config.yaml
hidden_size: 512
hidden_act: "drelu"
norm_place: "pre"
init_std_down: 0.0
Below are experts of layer 2 (counted from 0) of a mixture-of-experts language model. Rows are named router (the router's row for the expert), gate (a neuron's input weights, with its number), up (a neuron's input weights, with its number), down (a neuron's output weights, with its number) and show model dimensions 128-255. Each number is 50 + 15 x the weight over its row's rms, rounded and kept within 0 to 99.
Before each expert's rows: "mostly gets" lists some tokens that are sent to it at least half of the time; "comes before" lists some tokens at least twice as common just after its tokens as in all text. This comes from a sample of Wikipedia text that the model never trained on. Tokens count by the router's weight.

# expert 86
mostly gets: "National ", "'", "present", "0", "us ", "ur "
comes before: "s ", "–", ".", "; ", ") ", ")"
router:81 45 32 59 50 51 59 34 52 52 50 40 66 55 35 53 50 77 28 22 59 68 20 64 76 50 56 55 35 31 69 27 30 66 66 63 65 64 53 67 56 47 60 31 62 49 28 57 60 57 45 60 56 56 63 32 78 67 76 39 45 69 40 61 63 44 33 33 59 56 66 56 63 37 36 36 77 83 79 26 63 41 76 32 50 51 59 38 57 33 37 74 56 62 47 60 51 49 41 58 67 40 31 55 64 33 45 47 37 31 36 35 45 50 41 67 78 48 36 42 35 47 46 49 31 44 64 62
gate0:57 55 72 62 89 51 50 55 59 12 36 41 70 32 47 26 58 34 57 36 48 33 55 78 71 47 20 44 53 35 48 58 51 59 39 57 56 45 73 69 40 44 49 35 43 45 54 71 51 47 57 53 32 48 51 32 60 61 50 50 44 64 44 70 35 56 53 61 60 50 27 50 66 29 57 46 43 74 69 55 64 40 48 38 41 55 43 51 40 49 46 28 43 49 83 78 34 54 39 50 46 48 78 32 65 39 58 39 52 79 48 68 52 45 63 62 72 61 44 39 22 44 43 47 72 36 50 52
up0:55 34 38 40 88 33 74 44 76 60 29 38 26 48 74 38 41 67 55 57 19 35 37 63 48 42 88 48 61 47 45 54 50 60 37 50 47 64 32 60 56 51 39 58 41 49 23 30 60 60 43 54 80 44 54 50 61 50 93 51 40 64 51 51 63 59 62 44 34 62 48 53 50 68 62 44 63 52 36 76 20 49 69 51 57 37 43 82 40 34 34 69 19 48 54 39 29 74 40 57 55 42 44 56 65 12 39 51 51 41 51 58 54 36 41 52 45 39 64 31 25 53 76 48 48 43 50 36
down0:88 36 47 63 55 30 57 64 49 51 37 44 54 77 41 78 41 57 78 36 51 62 53 55 20 59 69 65 44 41 70 64 57 64 61 76 66 50 69 49 53 46 46 73 22 48 35 51 54 45 19 38 59 44 49 38 57 53 65 64 45 52 31 71 42 52 46 14 63 70 69 66 50 80 78 49 54 67 57 78 47 28 49 60 60 28 54 68 70 32 41 62 37 30 56 33 33 60 44 47 72 29 29 37 69 68 52 34 57 33 67 45 76 54 48 37 44 51 58 63 53 48 72 36 72 67 27 35
gate1:50 54 29 20 53 42 49 23 62 61 66 56 41 64 49 83 56 55 37 44 55 56 62 76 24 73 77 26 46 53 49 37 32 75 38 44 52 50 56 54 57 52 71 44 37 58 57 49 32 59 56 48 57 46 38 62 48 59 56 61 73 45 33 58 60 56 32 55 39 59 45 24 33 47 54 28 59 37 37 57 57 59 49 48 70 30 35 43 57 48 53 60 77 47 51 43 33 85 67 42 70 31 78 51 85 49 59 70 31 54 53 64 34 49 62 59 61 69 47 77 34 33 65 50 41 51 65 37
up1:41 19 74 99 49 50 60 39 51 56 34 52 61 15 43 37 54 43 65 24 38 55 52 40 74 76 36 77 42 43 29 33 72 40 34 62 50 14 27 72 55 44 28 47 78 41 52 62 45 57 75 37 65 50 56 68 54 40 39 58 21 58 67 59 32 58 40 46 78 40 38 53 60 60 34 37 60 29 21 42 41 55 55 52 50 44 63 59 44 40 50 74 32 59 67 23 37 34 46 39 27 47 36 63 27 37 60 73 45 35 25 62 43 47 47 46 45 33 52 64 34 71 57 50 83 61 56 62
down1:42 81 47 34 78 49 70 65 55 36 75 69 30 64 79 52 43 64 59 54 42 82 60 83 47 12 55 53 30 37 47 65 54 59 55 44 47 59 70 43 43 42 86 41 25 67 30 53 53 61 67 84 58 59 53 61 66 32 57 70 56 58 64 48 46 64 68 56 60 64 36 44 31 42 39 67 48 46 55 46 35 28 42 44 46 56 56 13 43 40 65 38 59 47 26 50 38 48 38 47 64 54 56 40 48 60 68 41 55 42 40 56 44 81 71 51 46 56 46 54 74 55 40 44 47 62 64 42
gate2:54 74 45 64 70 54 41 48 70 34 65 75 61 34 52 16 46 31 51 59 41 56 60 46 53 51 42 74 60 39 46 72 42 24 53 52 58 63 52 35 58 45 51 40 47 59 53 72 53 22 73 79 61 37 73 47 43 61 37 50 49 29 48 61 18 61 47 42 31 69 40 28 30 38 41 69 52 50 63 48 72 50 45 64 65 55 48 60 49 33 33 55 65 92 31 54 34 74 52 38 55 58 54 46 65 48 44 40 61 51 48 63 31 79 42 48 67 57 40 60 53 63 51 38 72 41 40 75
up2:39 44 45 48 48 59 84 40 40 44 27 31 50 58 52 89 40 61 50 31 50 58 42 48 64 45 57 70 46 47 38 62 68 66 43 46 64 24 70 52 53 61 49 21 43 71 51 36 45 83 46 38 47 52 52 56 53 60 62 74 34 59 43 48 59 31 45 46 59 26 70 52 86 75 27 37 56 63 57 80 28 53 68 63 31 42 44 60 34 63 61 55 43 22 39 81 59 64 60 74 46 66 51 61 67 36 77 48 40 66 42 50 78 45 81 44 42 38 60 37 40 48 54 69 42 41 70 42
down2:39 58 41 16 75 58 57 51 50 69 53 47 63 30 33 58 58 46 39 52 34 42 69 26 45 44 42 69 53 50 60 53 67 44 04 71 61 75 43 42 53 58 41 66 43 41 29 54 33 51 55 35 61 47 45 21 52 60 69 30 39 38 48 55 44 57 60 41 33 63 50 20 35 25 78 52 35 53 16 49 38 61 40 28 71 36 43 70 19 58 53 41 77 48 41 60 58 40 57 45 59 39 46 41 46 59 86 75 44 41 72 50 36 73 33 51 56 43 65 40 21 80 60 71 34 53 46 54
gate3:46 17 47 84 58 59 47 31 50 40 20 55 51 38 53 47 45 47 45 43 54 50 89 75 61 38 52 52 69 54 49 32 48 49 56 63 33 60 37 14 43 34 47 46 43 53 69 42 59 68 32 44 47 36 38 64 63 47 34 70 52 65 54 49 33 59 58 29 49 37 43 53 42 61 43 52 65 40 59 56 58 28 81 53 66 59 56 52 53 48 45 35 57 46 65 34 51 57 70 49 38 48 64 69 28 48 24 61 28 56 46 21 52 47 82 21 28 48 51 44 40 55 42 41 66 56 40 49
up3:48 83 63 37 70 64 42 55 54 59 42 44 64 30 29 49 39 22 55 46 25 70 49 34 25 32 80 35 58 49 48 55 36 73 63 34 39 22 38 43 33 60 72 63 31 49 56 34 36 60 38 50 53 53 48 30 30 41 63 55 44 51 52 33 42 43 50 64 36 52 46 34 62 51 42 42 43 65 27 60 34 69 44 48 33 69 45 40 34 67 64 45 55 29 04 53 45 85 64 35 34 44 49 32 64 44 76 49 64 31 31 74 47 37 72 77 74 48 40 60 66 35 57 63 46 44 31 43
down3:54 48 48 56 43 38 35 45 44 26 65 35 52 52 82 88 39 86 55 58 55 49 30 68 43 40 60 52 55 61 24 61 66 40 68 61 56 68 51 56 49 56 72 74 34 39 42 65 52 62 49 56 56 50 65 50 40 63 46 38 33 42 68 43 39 52 56 70 50 70 43 70 41 68 46 61 37 57 67 55 28 13 18 57 60 28 44 33 56 23 64 62 49 59 48 59 42 51 41 51 61 66 39 35 51 25 40 43 56 79 19 39 29 58 45 47 42 72 50 49 45 45 51 55 45 36 43 48
gate4:40 49 48 58 42 45 71 47 20 52 68 52 44 41 37 36 37 38 33 54 85 46 00 46 29 59 45 68 36 55 42 72 84 72 57 62 49 45 46 53 34 43 39 67 64 75 52 50 47 63 53 84 41 75 54 57 35 51 57 41 44 35 38 53 64 69 64 32 39 70 46 28 56 62 12 28 47 37 49 54 52 54 67 34 62 48 37 56 50 42 55 60 50 31 33 23 36 57 37 35 62 78 44 37 57 53 49 66 20 66 29 47 58 51 62 49 46 57 29 49 29 46 22 46 48 41 42 52
up4:39 42 36 34 60 38 56 55 53 54 48 58 66 54 67 80 49 54 45 68 65 61 63 46 59 51 21 65 60 54 51 49 57 54 45 65 60 80 32 21 62 64 40 61 53 65 28 28 49 65 47 44 50 32 84 58 51 69 51 38 15 39 62 48 56 61 21 51 58 44 50 42 64 55 42 45 25 76 34 41 60 59 78 50 44 43 56 60 34 32 55 65 46 91 48 47 60 18 72 43 54 68 42 52 64 66 49 63 59 28 32 57 49 65 53 80 61 33 24 53 40 65 63 44 54 57 59 45
down4:51 58 57 40 73 49 81 46 48 64 42 27 75 38 78 49 12 62 62 57 60 62 44 55 26 56 57 61 47 66 60 57 72 53 53 56 61 82 52 69 49 51 51 37 70 49 64 28 77 37 39 56 80 53 54 32 50 39 45 39 27 63 44 43 46 59 52 56 48 42 59 53 41 53 46 46 69 52 76 40 52 45 61 44 64 39 31 66 58 48 34 13 46 64 71 65 43 54 78 47 43 54 43 36 58 46 76 65 48 28 63 42 56 57 72 32 42 65 17 61 52 70 70 44 53 81 25 63
gate5:43 32 68 88 40 59 79 39 60 50 48 66 45 58 56 42 28 48 79 68 50 48 36 52 71 48 53 47 45 31 41 80 37 46 40 59 44 21 53 59 68 60 67 33 46 56 94 46 36 55 43 40 55 31 56 14 63 59 16 48 36 75 59 43 64 33 36 48 61 60 48 44 62 59 52 61 62 65 52 54 32 30 36 31 63 38 61 25 44 36 53 39 36 29 66 26 64 95 59 33 48 36 53 55 35 73 52 53 35 61 47 55 56 76 46 72 87 52 46 61 58 56 74 41 72 73 74 59
up5:33 49 67 53 99 41 47 50 64 82 35 42 65 44 30 45 42 56 47 48 51 99 32 39 66 70 49 51 58 50 65 62 29 64 64 57 49 57 67 41 67 49 48 40 46 46 78 59 41 31 70 69 56 59 57 61 47 38 63 51 51 49 56 54 47 74 44 47 31 51 42 38 57 53 58 54 56 68 68 43 60 61 53 45 69 40 52 33 30 54 46 47 29 52 50 51 58 81 60 54 31 41 59 59 75 43 44 76 52 35 37 43 45 50 25 46 39 42 74 43 43 51 21 59 55 44 64 56
down5:20 53 43 61 51 29 47 74 55 48 70 66 76 45 33 50 28 44 62 39 56 76 14 70 89 33 62 59 52 35 31 48 59 56 53 52 65 57 48 73 43 38 61 53 54 47 22 45 67 59 50 34 56 67 62 37 53 53 68 64 37 42 55 71 55 31 64 30 75 46 45 41 56 68 49 54 75 69 37 54 48 36 43 62 59 22 46 82 33 42 37 24 63 70 48 38 30 20 42 54 80 57 65 59 57 36 54 61 58 51 37 41 78 49 37 62 24 52 40 46 53 51 30 59 47 78 59 49
gate6:76 69 58 54 62 53 27 39 73 36 35 52 48 22 41 71 41 54 50 38 68 54 51 54 39 66 28 56 57 45 73 39 45 69 29 83 86 75 20 22 39 60 34 59 47 53 71 40 53 53 56 62 62 76 65 58 47 63 54 41 28 58 53 39 54 62 59 49 19 54 56 52 61 69 47 43 53 58 66 69 65 43 71 66 59 63 44 90 29 38 69 58 37 61 33 57 44 39 70 54 30 46 73 73 50 27 68 56 68 33 53 70 37 66 44 48 59 35 43 38 27 55 58 26 68 53 67 71
up6:27 41 68 35 43 37 63 59 51 51 29 39 56 60 49 49 47 50 44 43 38 31 58 55 66 67 50 77 54 47 30 47 53 35 65 38 39 44 42 56 42 38 74 41 55 39 45 51 39 70 55 39 45 26 36 15 53 30 44 59 76 57 49 80 46 53 35 51 48 33 32 62 60 40 77 43 66 69 28 42 22 47 24 59 37 00 73 54 54 72 51 47 48 31 83 55 69 71 46 48 60 83 58 56 57 65 38 78 48 45 47 53 55 23 52 51 45 43 84 60 53 43 55 54 53 45 47 22
down6:50 50 58 60 42 19 48 61 60 52 50 14 39 50 81 53 55 78 52 44 46 56 48 54 58 62 30 40 39 52 34 33 23 58 51 59 42 40 26 63 51 48 35 30 07 41 40 29 58 68 45 43 65 70 79 62 39 54 54 66 48 67 76 62 68 33 35 58 45 45 57 47 69 83 41 51 75 63 41 46 53 59 51 46 41 24 41 46 74 57 64 63 35 22 32 49 47 34 28 58 40 57 63 71 47 61 71 49 38 75 44 46 67 58 27 49 56 53 38 29 57 77 41 49 52 36 51 67
gate7:46 42 51 66 51 57 51 44 67 70 73 66 37 65 40 64 59 46 26 26 43 81 58 51 30 49 25 60 36 62 29 37 52 34 49 46 52 54 42 44 54 58 40 50 61 64 45 58 54 84 51 47 49 75 48 52 44 57 48 47 25 40 29 52 77 57 54 41 48 40 59 41 47 36 51 66 56 44 51 54 74 42 99 83 77 48 73 68 42 81 97 35 47 50 49 21 62 72 30 24 54 52 38 46 76 45 44 60 43 44 29 71 39 55 33 30 33 53 51 56 62 36 19 58 44 53 57 54
up7:47 33 66 48 63 52 54 40 51 23 51 52 56 46 54 62 47 46 36 48 35 68 54 45 90 36 64 46 59 63 73 72 49 53 40 45 66 39 72 53 40 60 30 48 32 51 36 35 66 44 34 65 42 00 47 46 33 65 54 67 44 61 46 36 55 41 42 22 31 58 49 31 57 41 35 47 36 58 38 80 42 56 41 22 47 52 64 48 51 60 38 81 44 54 53 43 24 65 62 67 29 64 82 60 27 39 57 57 33 54 50 60 53 40 67 60 28 12 66 65 57 42 44 44 44 59 56 68
down7:44 66 55 57 21 49 73 57 23 40 72 46 75 53 12 40 63 41 37 42 31 58 43 53 70 55 36 54 16 67 35 62 56 41 44 34 56 42 35 46 56 63 29 69 57 57 56 53 63 49 68 17 52 43 65 59 35 56 45 69 87 88 61 73 15 51 70 31 54 48 08 49 45 57 43 38 69 67 45 60 42 55 29 49 63 50 66 34 57 67 39 68 47 37 43 49 47 43 66 71 50 81 48 35 65 69 46 49 59 00 29 48 39 46 57 47 42 30 45 54 55 58 61 52 44 49 47 26
gate8:45 55 63 62 52 42 32 63 53 46 45 71 43 36 51 32 36 69 26 61 58 64 54 46 59 67 38 14 40 45 15 54 54 37 37 41 82 52 27 62 72 42 42 50 29 34 74 63 35 53 32 60 47 52 51 50 45 55 42 58 61 66 54 55 21 41 59 19 61 26 46 58 35 78 39 43 44 53 50 57 65 32 36 57 62 43 68 75 25 23 77 54 50 49 30 84 36 55 76 54 48 40 08 70 61 43 45 50 61 61 58 51 41 38 52 36 49 65 51 80 67 61 64 41 25 68 31 47
up8:55 56 50 36 63 50 51 43 40 45 39 37 51 21 64 57 60 57 55 52 58 37 74 30 69 33 59 79 63 51 58 29 43 57 34 50 44 49 89 39 66 58 28 45 58 63 53 61 57 56 48 20 53 55 24 65 31 47 34 37 56 58 48 56 40 56 21 65 45 69 73 39 44 20 57 60 60 28 41 51 51 66 70 57 54 48 43 22 47 33 44 50 56 59 49 30 53 58 18 55 47 57 66 57 63 47 63 51 52 38 44 57 58 48 40 32 43 49 39 54 66 52 39 58 73 34 55 84
down8:50 48 28 65 71 70 36 63 52 43 68 38 60 58 27 32 61 54 52 46 78 57 43 62 62 55 57 47 64 68 72 57 39 20 82 54 33 39 40 32 57 34 45 38 52 62 32 54 39 56 55 46 33 70 70 60 52 27 49 64 50 99 48 68 32 61 53 20 51 36 29 20 36 50 55 92 33 30 71 29 88 46 34 39 44 34 57 58 39 31 40 56 30 52 81 64 71 53 40 63 40 25 32 42 67 55 36 55 59 54 43 42 41 43 24 47 62 72 68 56 57 45 52 50 36 30 47 28
gate9:56 23 45 56 81 67 42 59 64 57 62 71 37 62 55 59 57 42 57 57 54 47 58 56 43 17 23 54 29 37 68 65 62 60 66 49 60 59 35 55 36 62 41 36 25 52 65 60 44 74 44 60 52 57 65 47 48 70 65 67 64 58 55 55 72 62 51 38 52 30 33 38 55 33 41 64 68 23 31 75 75 56 14 46 52 55 79 54 53 69 56 57 35 49 45 50 31 55 63 51 60 66 72 48 50 51 58 51 38 13 65 38 76 60 31 61 58 25 46 56 36 34 33 48 80 55 36 66
up9:35 55 61 53 46 43 86 54 47 35 41 47 60 20 62 80 30 49 48 20 72 48 53 83 49 66 52 68 46 27 40 54 42 48 46 48 60 33 57 45 50 66 58 55 48 55 56 50 55 36 80 36 39 61 59 63 41 43 15 65 43 61 30 50 41 50 54 58 38 25 44 45 34 67 50 58 42 62 53 64 41 32 51 56 56 71 23 58 47 34 70 65 42 37 64 69 65 60 46 47 49 58 62 60 71 55 49 34 45 68 39 55 19 42 55 49 38 33 46 55 35 37 69 36 61 67 61 50
down9:35 76 31 45 50 28 39 95 48 51 55 30 33 60 19 56 55 45 47 29 30 39 69 57 32 21 67 48 61 83 47 62 32 49 02 38 62 65 63 68 52 47 25 46 47 37 34 41 50 65 48 76 74 36 73 30 33 60 72 70 25 39 61 35 50 28 42 34 43 34 55 46 47 78 61 31 51 38 60 43 32 69 32 49 29 44 48 53 46 69 46 20 44 61 32 38 38 46 59 52 67 48 60 63 44 36 59 45 31 39 73 36 58 47 34 48 56 81 60 59 37 29 58 42 56 51 53 39
gate10:45 61 58 58 78 60 43 39 49 46 52 30 43 32 39 46 51 52 24 59 58 49 35 50 55 28 47 73 51 30 46 52 54 75 42 28 54 72 46 47 22 43 53 54 38 66 43 44 52 53 39 20 28 67 61 47 52 62 42 65 81 58 39 55 02 27 49 38 62 50 58 55 51 64 67 60 45 40 57 41 32 45 38 54 39 55 60 52 41 40 30 39 55 50 56 71 35 37 64 74 32 81 65 79 42 46 32 43 33 55 63 46 54 57 53 46 51 46 47 50 48 38 57 63 13 50 46 41
up10:53 70 41 34 63 59 71 65 64 33 41 91 45 59 31 70 27 61 38 37 76 43 57 27 70 50 47 57 49 24 09 63 50 65 70 72 45 44 59 70 49 42 58 49 60 62 69 47 39 39 47 59 47 46 50 46 44 56 57 75 15 44 44 46 80 56 43 70 37 31 52 75 79 29 53 72 49 50 44 45 21 28 71 35 47 32 48 44 38 18 47 65 60 51 66 63 09 51 32 52 36 30 13 50 52 68 63 57 44 63 60 38 48 65 46 46 55 32 54 51 46 43 20 41 31 33 38 48
down10:33 68 39 61 47 60 97 61 44 49 65 47 57 59 38 43 37 43 48 61 26 54 54 38 49 66 78 73 32 34 49 24 56 56 69 39 55 72 44 31 47 26 64 48 49 68 80 42 38 34 44 40 25 50 63 81 58 62 33 45 24 60 43 72 51 42 67 68 63 52 68 63 42 56 38 63 50 43 59 34 49 60 79 50 72 44 45 75 77 55 31 45 42 57 86 64 66 63 49 43 44 48 34 62 66 54 56 63 37 31 45 52 60 57 55 27 49 48 41 63 39 50 68 30 26 74 15 36
gate11:54 56 70 20 99 49 45 19 63 50 29 05 52 40 27 82 38 55 66 57 57 74 59 42 38 73 49 36 43 39 51 52 37 51 46 76 66 64 65 50 53 33 40 37 25 36 34 35 37 68 67 31 53 66 40 36 27 33 69 69 69 41 66 47 32 35 65 59 54 62 53 42 43 79 49 58 57 18 41 69 52 55 52 68 46 36 55 41 57 53 51 27 44 58 33 67 84 73 43 66 53 36 58 49 29 53 44 28 24 32 42 48 64 45 49 49 42 57 46 46 60 46 63 23 40 42 43 46
up11:43 34 46 60 64 53 55 45 66 22 64 55 59 47 43 45 53 58 44 22 60 69 40 29 64 51 40 56 32 72 71 43 64 52 33 50 56 17 72 44 65 60 44 63 56 39 83 41 48 43 39 55 37 12 59 57 42 64 20 38 23 34 22 47 44 62 29 37 56 55 58 39 50 36 26 72 56 53 70 53 63 42 61 63 40 60 36 45 23 56 40 65 30 49 57 44 30 56 54 28 37 47 55 72 60 47 46 52 51 52 36 62 44 85 41 59 41 35 46 37 78 56 47 67 74 54 75 37
down11:50 55 43 76 57 75 19 63 66 49 59 65 51 49 62 43 44 14 48 28 25 44 54 56 60 47 49 53 66 39 26 49 61 53 31 39 58 55 38 34 46 43 50 57 49 29 42 67 56 50 37 63 38 89 45 55 28 57 63 50 81 70 33 60 61 66 49 47 50 54 67 54 52 40 39 66 49 35 57 69 64 64 71 36 39 52 56 56 22 33 45 46 38 72 61 42 61 58 36 52 48 69 40 60 57 52 32 38 68 77 43 25 71 58 47 40 53 74 61 68 33 28 41 36 43 36 31 26
gate12:26 65 53 67 63 39 68 62 71 40 69 46 67 36 42 85 36 38 25 39 94 49 67 79 50 66 65 57 53 50 54 46 75 60 52 35 51 60 34 45 28 47 38 42 50 60 54 43 58 57 33 53 51 27 56 51 26 57 55 79 42 32 66 51 34 45 61 33 42 73 35 48 64 41 60 54 38 69 55 41 41 79 60 72 30 44 31 48 43 33 64 39 60 36 47 70 76 57 37 33 46 45 84 57 66 58 62 48 49 57 50 83 72 62 74 25 64 74 68 60 45 40 42 31 24 57 68 62
up12:49 37 60 56 30 36 29 31 15 74 44 58 23 40 53 20 64 65 43 57 50 54 56 18 46 48 36 40 64 59 48 58 30 21 50 57 33 44 56 49 28 57 14 66 32 53 48 41 50 56 61 58 40 60 45 44 47 68 45 50 20 71 65 29 35 46 50 38 35 57 52 37 74 70 27 41 49 39 64 56 43 41 35 44 36 74 50 60 40 40 34 59 49 59 63 40 34 51 86 52 62 59 60 41 28 57 75 46 42 51 47 55 49 44 57 62 36 46 40 38 57 34 34 56 64 45 47 61
down12:62 44 47 38 60 28 21 70 84 48 59 45 59 49 56 54 33 24 55 75 63 35 66 53 62 22 43 63 43 48 50 26 35 52 75 65 71 51 63 72 51 40 43 50 78 45 52 46 33 33 62 51 34 42 76 54 33 65 24 18 42 48 44 53 58 34 63 42 53 41 61 69 57 29 44 46 56 45 54 55 59 60 45 66 59 35 73 15 12 49 42 56 18 70 37 37 61 32 30 38 60 39 56 55 44 40 38 66 49 34 45 33 42 51 69 77 67 94 13 61 51 73 41 49 57 55 73 30
gate13:44 52 35 41 52 53 39 80 50 64 59 78 41 53 48 57 61 46 50 36 84 23 39 49 66 36 43 31 50 84 41 21 21 60 62 40 75 61 61 39 40 35 53 53 34 71 88 51 50 50 78 54 50 64 44 71 23 53 26 90 56 52 44 46 71 67 46 49 58 59 81 54 40 52 77 61 46 31 30 61 44 50 42 58 23 62 58 51 58 60 49 53 71 71 38 72 47 62 39 31 46 23 56 51 55 51 46 38 37 23 48 67 32 50 63 43 44 81 45 52 32 49 46 44 58 36 70 35
up13:40 52 75 56 40 62 47 20 55 44 39 64 63 36 37 37 30 63 27 18 34 37 86 61 47 44 46 54 54 60 40 63 49 62 31 49 48 25 36 79 65 35 18 43 80 72 29 49 42 25 29 14 51 33 49 27 04 46 62 44 53 42 55 37 44 48 40 31 43 28 58 39 66 39 70 71 53 60 47 55 72 46 48 74 52 32 20 43 47 55 74 54 44 20 70 47 69 68 47 73 50 55 53 63 23 59 63 51 46 38 53 56 41 49 64 57 51 38 46 49 64 38 37 52 40 40 47 48
down13:50 39 48 56 51 72 44 52 60 61 39 46 40 61 52 45 54 70 62 57 57 61 61 22 61 18 51 54 44 51 71 54 61 62 46 57 26 65 49 61 66 36 32 49 53 29 48 47 34 60 43 60 49 65 61 59 40 46 61 30 27 53 56 16 46 69 58 61 74 55 42 49 39 43 12 42 40 26 36 45 79 30 46 68 55 47 25 57 56 72 43 48 75 28 55 61 56 41 46 52 86 61 63 55 72 57 59 55 65 58 54 57 42 53 52 66 27 49 10 59 55 66 60 31 41 55 36 31
gate14:53 59 62 30 35 53 48 46 85 57 50 74 66 51 55 72 38 47 62 64 43 54 36 32 73 65 74 70 56 43 32 36 42 57 34 68 74 40 62 50 55 60 66 42 42 67 37 33 39 51 14 38 64 58 55 57 53 48 72 27 35 64 65 66 42 42 37 56 64 61 50 59 46 63 60 44 71 54 61 33 20 49 49 50 26 63 42 60 33 49 47 65 17 58 39 54 62 96 59 65 60 24 56 64 46 53 54 34 64 50 60 59 53 42 37 68 64 34 48 41 57 51 62 32 71 62 46 69
up14:38 57 43 48 55 50 50 38 54 56 50 58 48 69 47 32 62 59 50 62 47 11 60 47 54 30 31 34 57 79 68 37 81 54 29 31 57 62 45 42 68 46 41 74 80 41 80 70 50 51 59 55 40 12 42 37 31 46 33 64 59 50 57 37 58 67 43 53 30 41 43 27 76 35 10 35 46 46 51 50 87 71 55 75 46 33 52 34 50 53 40 45 71 41 50 38 48 35 58 47 49 78 59 73 55 67 52 43 64 51 50 66 46 60 64 58 33 46 64 53 48 39 52 71 54 51 63 47
down14:64 61 30 45 40 51 48 19 26 39 26 41 13 50 44 69 51 59 56 36 28 30 70 36 27 47 49 75 69 53 32 26 40 46 22 62 61 45 50 44 42 14 39 75 34 46 66 58 44 68 45 48 57 63 49 55 54 56 80 81 41 50 28 59 48 43 11 53 61 35 57 55 36 34 30 44 91 34 55 55 21 44 84 27 60 46 49 48 85 34 53 67 56 78 30 31 52 56 38 56 32 77 45 29 32 41 33 54 63 75 46 29 52 55 38 49 58 46 30 40 61 35 54 66 58 42 53 54
gate15:66 47 75 48 68 43 71 73 36 30 57 41 59 30 46 32 59 71 59 31 62 66 78 28 34 59 42 24 67 53 34 60 55 62 71 59 44 62 59 31 52 66 50 26 58 69 46 57 57 34 49 69 32 73 30 75 52 63 69 50 52 44 23 33 34 43 54 56 62 50 53 54 66 45 67 51 67 35 61 47 57 69 41 51 64 63 55 61 41 20 77 63 77 46 48 51 56 47 72 84 55 37 44 47 37 42 74 70 62 29 17 56 36 46 65 43 55 66 34 51 70 47 46 40 85 47 46 46
up15:32 51 27 74 62 44 42 49 54 52 47 51 58 47 59 42 43 48 36 57 62 36 33 56 48 56 51 62 55 33 32 54 49 38 28 74 55 40 20 47 33 60 48 46 81 48 49 38 55 40 82 41 69 34 66 51 14 41 33 59 50 47 76 43 49 52 55 43 26 58 63 24 15 77 55 66 65 47 53 50 58 32 51 40 56 50 59 56 52 61 68 71 29 46 36 42 43 55 30 23 39 61 55 44 70 58 49 64 30 62 47 65 46 70 41 53 47 37 51 45 35 17 74 64 14 26 61 60
down15:17 35 45 40 13 47 40 65 41 34 55 31 42 67 60 19 49 44 57 49 57 42 29 64 46 57 53 40 44 36 41 32 49 41 62 39 37 70 36 58 59 50 69 54 38 39 83 44 71 40 49 62 66 49 29 67 46 45 30 62 24 39 76 61 49 15 53 64 48 37 36 40 62 51 53 80 32 39 46 40 42 65 35 58 71 56 45 56 54 51 65 36 49 55 52 52 42 67 75 58 54 82 44 48 75 51 57 25 67 30 52 45 74 55 50 68 50 26 68 60 53 20 43 72 54 22 41 39
gate16:66 40 58 52 31 41 68 48 63 24 50 44 37 28 24 31 50 54 49 50 78 60 79 58 59 60 65 46 60 38 29 53 34 78 41 39 54 35 72 52 40 73 20 47 45 56 83 51 51 80 51 44 43 82 46 48 62 34 55 70 67 48 56 61 41 45 43 53 34 30 36 53 43 43 69 38 52 51 61 50 49 47 54 41 44 26 62 40 39 32 50 11 16 51 45 42 87 52 74 56 45 35 62 44 29 64 49 55 40 09 51 75 30 28 47 51 79 35 51 65 30 59 72 64 69 45 43 53
up16:36 39 29 73 87 55 26 40 55 71 47 47 70 51 84 49 41 51 60 40 43 53 43 57 58 45 36 42 52 63 82 35 62 31 43 11 60 61 16 62 36 50 76 26 30 46 79 45 52 43 78 57 63 28 55 38 52 41 41 45 68 73 42 59 58 33 39 26 54 63 36 46 69 27 66 37 54 55 32 66 67 58 59 56 61 66 57 22 47 44 29 45 75 69 58 68 36 61 47 50 31 47 54 63 75 43 78 46 39 54 52 44 60 55 67 44 43 41 34 43 63 55 24 39 41 74 55 57
down16:41 33 26 56 75 61 31 52 52 48 74 44 46 48 27 47 28 42 57 38 30 49 17 55 38 52 41 59 57 51 55 58 56 40 43 82 67 74 37 38 46 39 44 49 52 41 73 49 58 49 40 66 60 80 47 52 90 29 67 47 44 42 71 75 39 42 46 43 54 52 36 68 25 45 52 28 35 42 44 85 57 47 67 51 39 67 52 39 63 60 58 67 63 75 48 38 55 32 99 56 53 62 22 69 56 32 52 68 37 74 56 70 46 47 54 55 55 49 48 53 61 52 65 24 43 49 51 23
gate17:29 19 63 82 66 35 64 49 66 52 27 41 58 47 39 63 42 46 49 48 58 60 45 60 62 43 47 65 47 41 61 72 74 39 43 36 69 00 56 47 41 41 51 70 41 46 47 58 55 53 41 29 59 51 65 42 35 64 15 61 48 64 38 48 62 24 45 48 57 49 42 65 58 50 61 42 58 69 54 52 73 42 46 47 47 57 59 60 65 79 53 45 28 54 63 26 52 72 36 20 42 12 44 47 37 40 45 41 48 60 26 48 28 42 62 63 72 28 73 54 75 38 48 28 54 32 67 70
up17:42 65 69 39 66 65 56 75 76 44 49 54 45 49 48 75 26 67 55 63 57 67 62 41 33 53 35 59 57 67 39 35 53 81 54 64 65 87 34 43 64 41 60 48 45 65 52 41 41 61 68 66 40 26 60 31 31 51 64 57 43 60 33 52 40 62 54 34 32 68 61 26 67 51 42 62 53 37 48 57 22 45 74 30 40 60 47 34 47 28 31 67 88 50 58 61 41 64 55 67 33 61 71 38 43 53 62 67 59 50 45 70 40 58 47 37 52 32 58 54 47 60 66 56 70 87 66 45
down17:43 54 39 63 46 69 48 72 59 52 01 38 33 61 21 15 36 42 63 53 44 62 35 55 73 51 44 36 27 56 53 57 61 60 56 24 60 38 58 67 25 46 78 33 55 19 72 48 69 06 55 40 48 50 56 39 38 60 26 42 44 51 27 64 55 56 54 47 53 56 44 64 49 15 56 67 57 78 54 15 51 42 45 57 64 75 49 47 68 63 64 42 35 50 43 59 59 29 64 60 68 35 66 51 37 47 40 75 53 52 25 69 65 41 62 72 71 64 71 69 45 45 55 46 60 43 42 60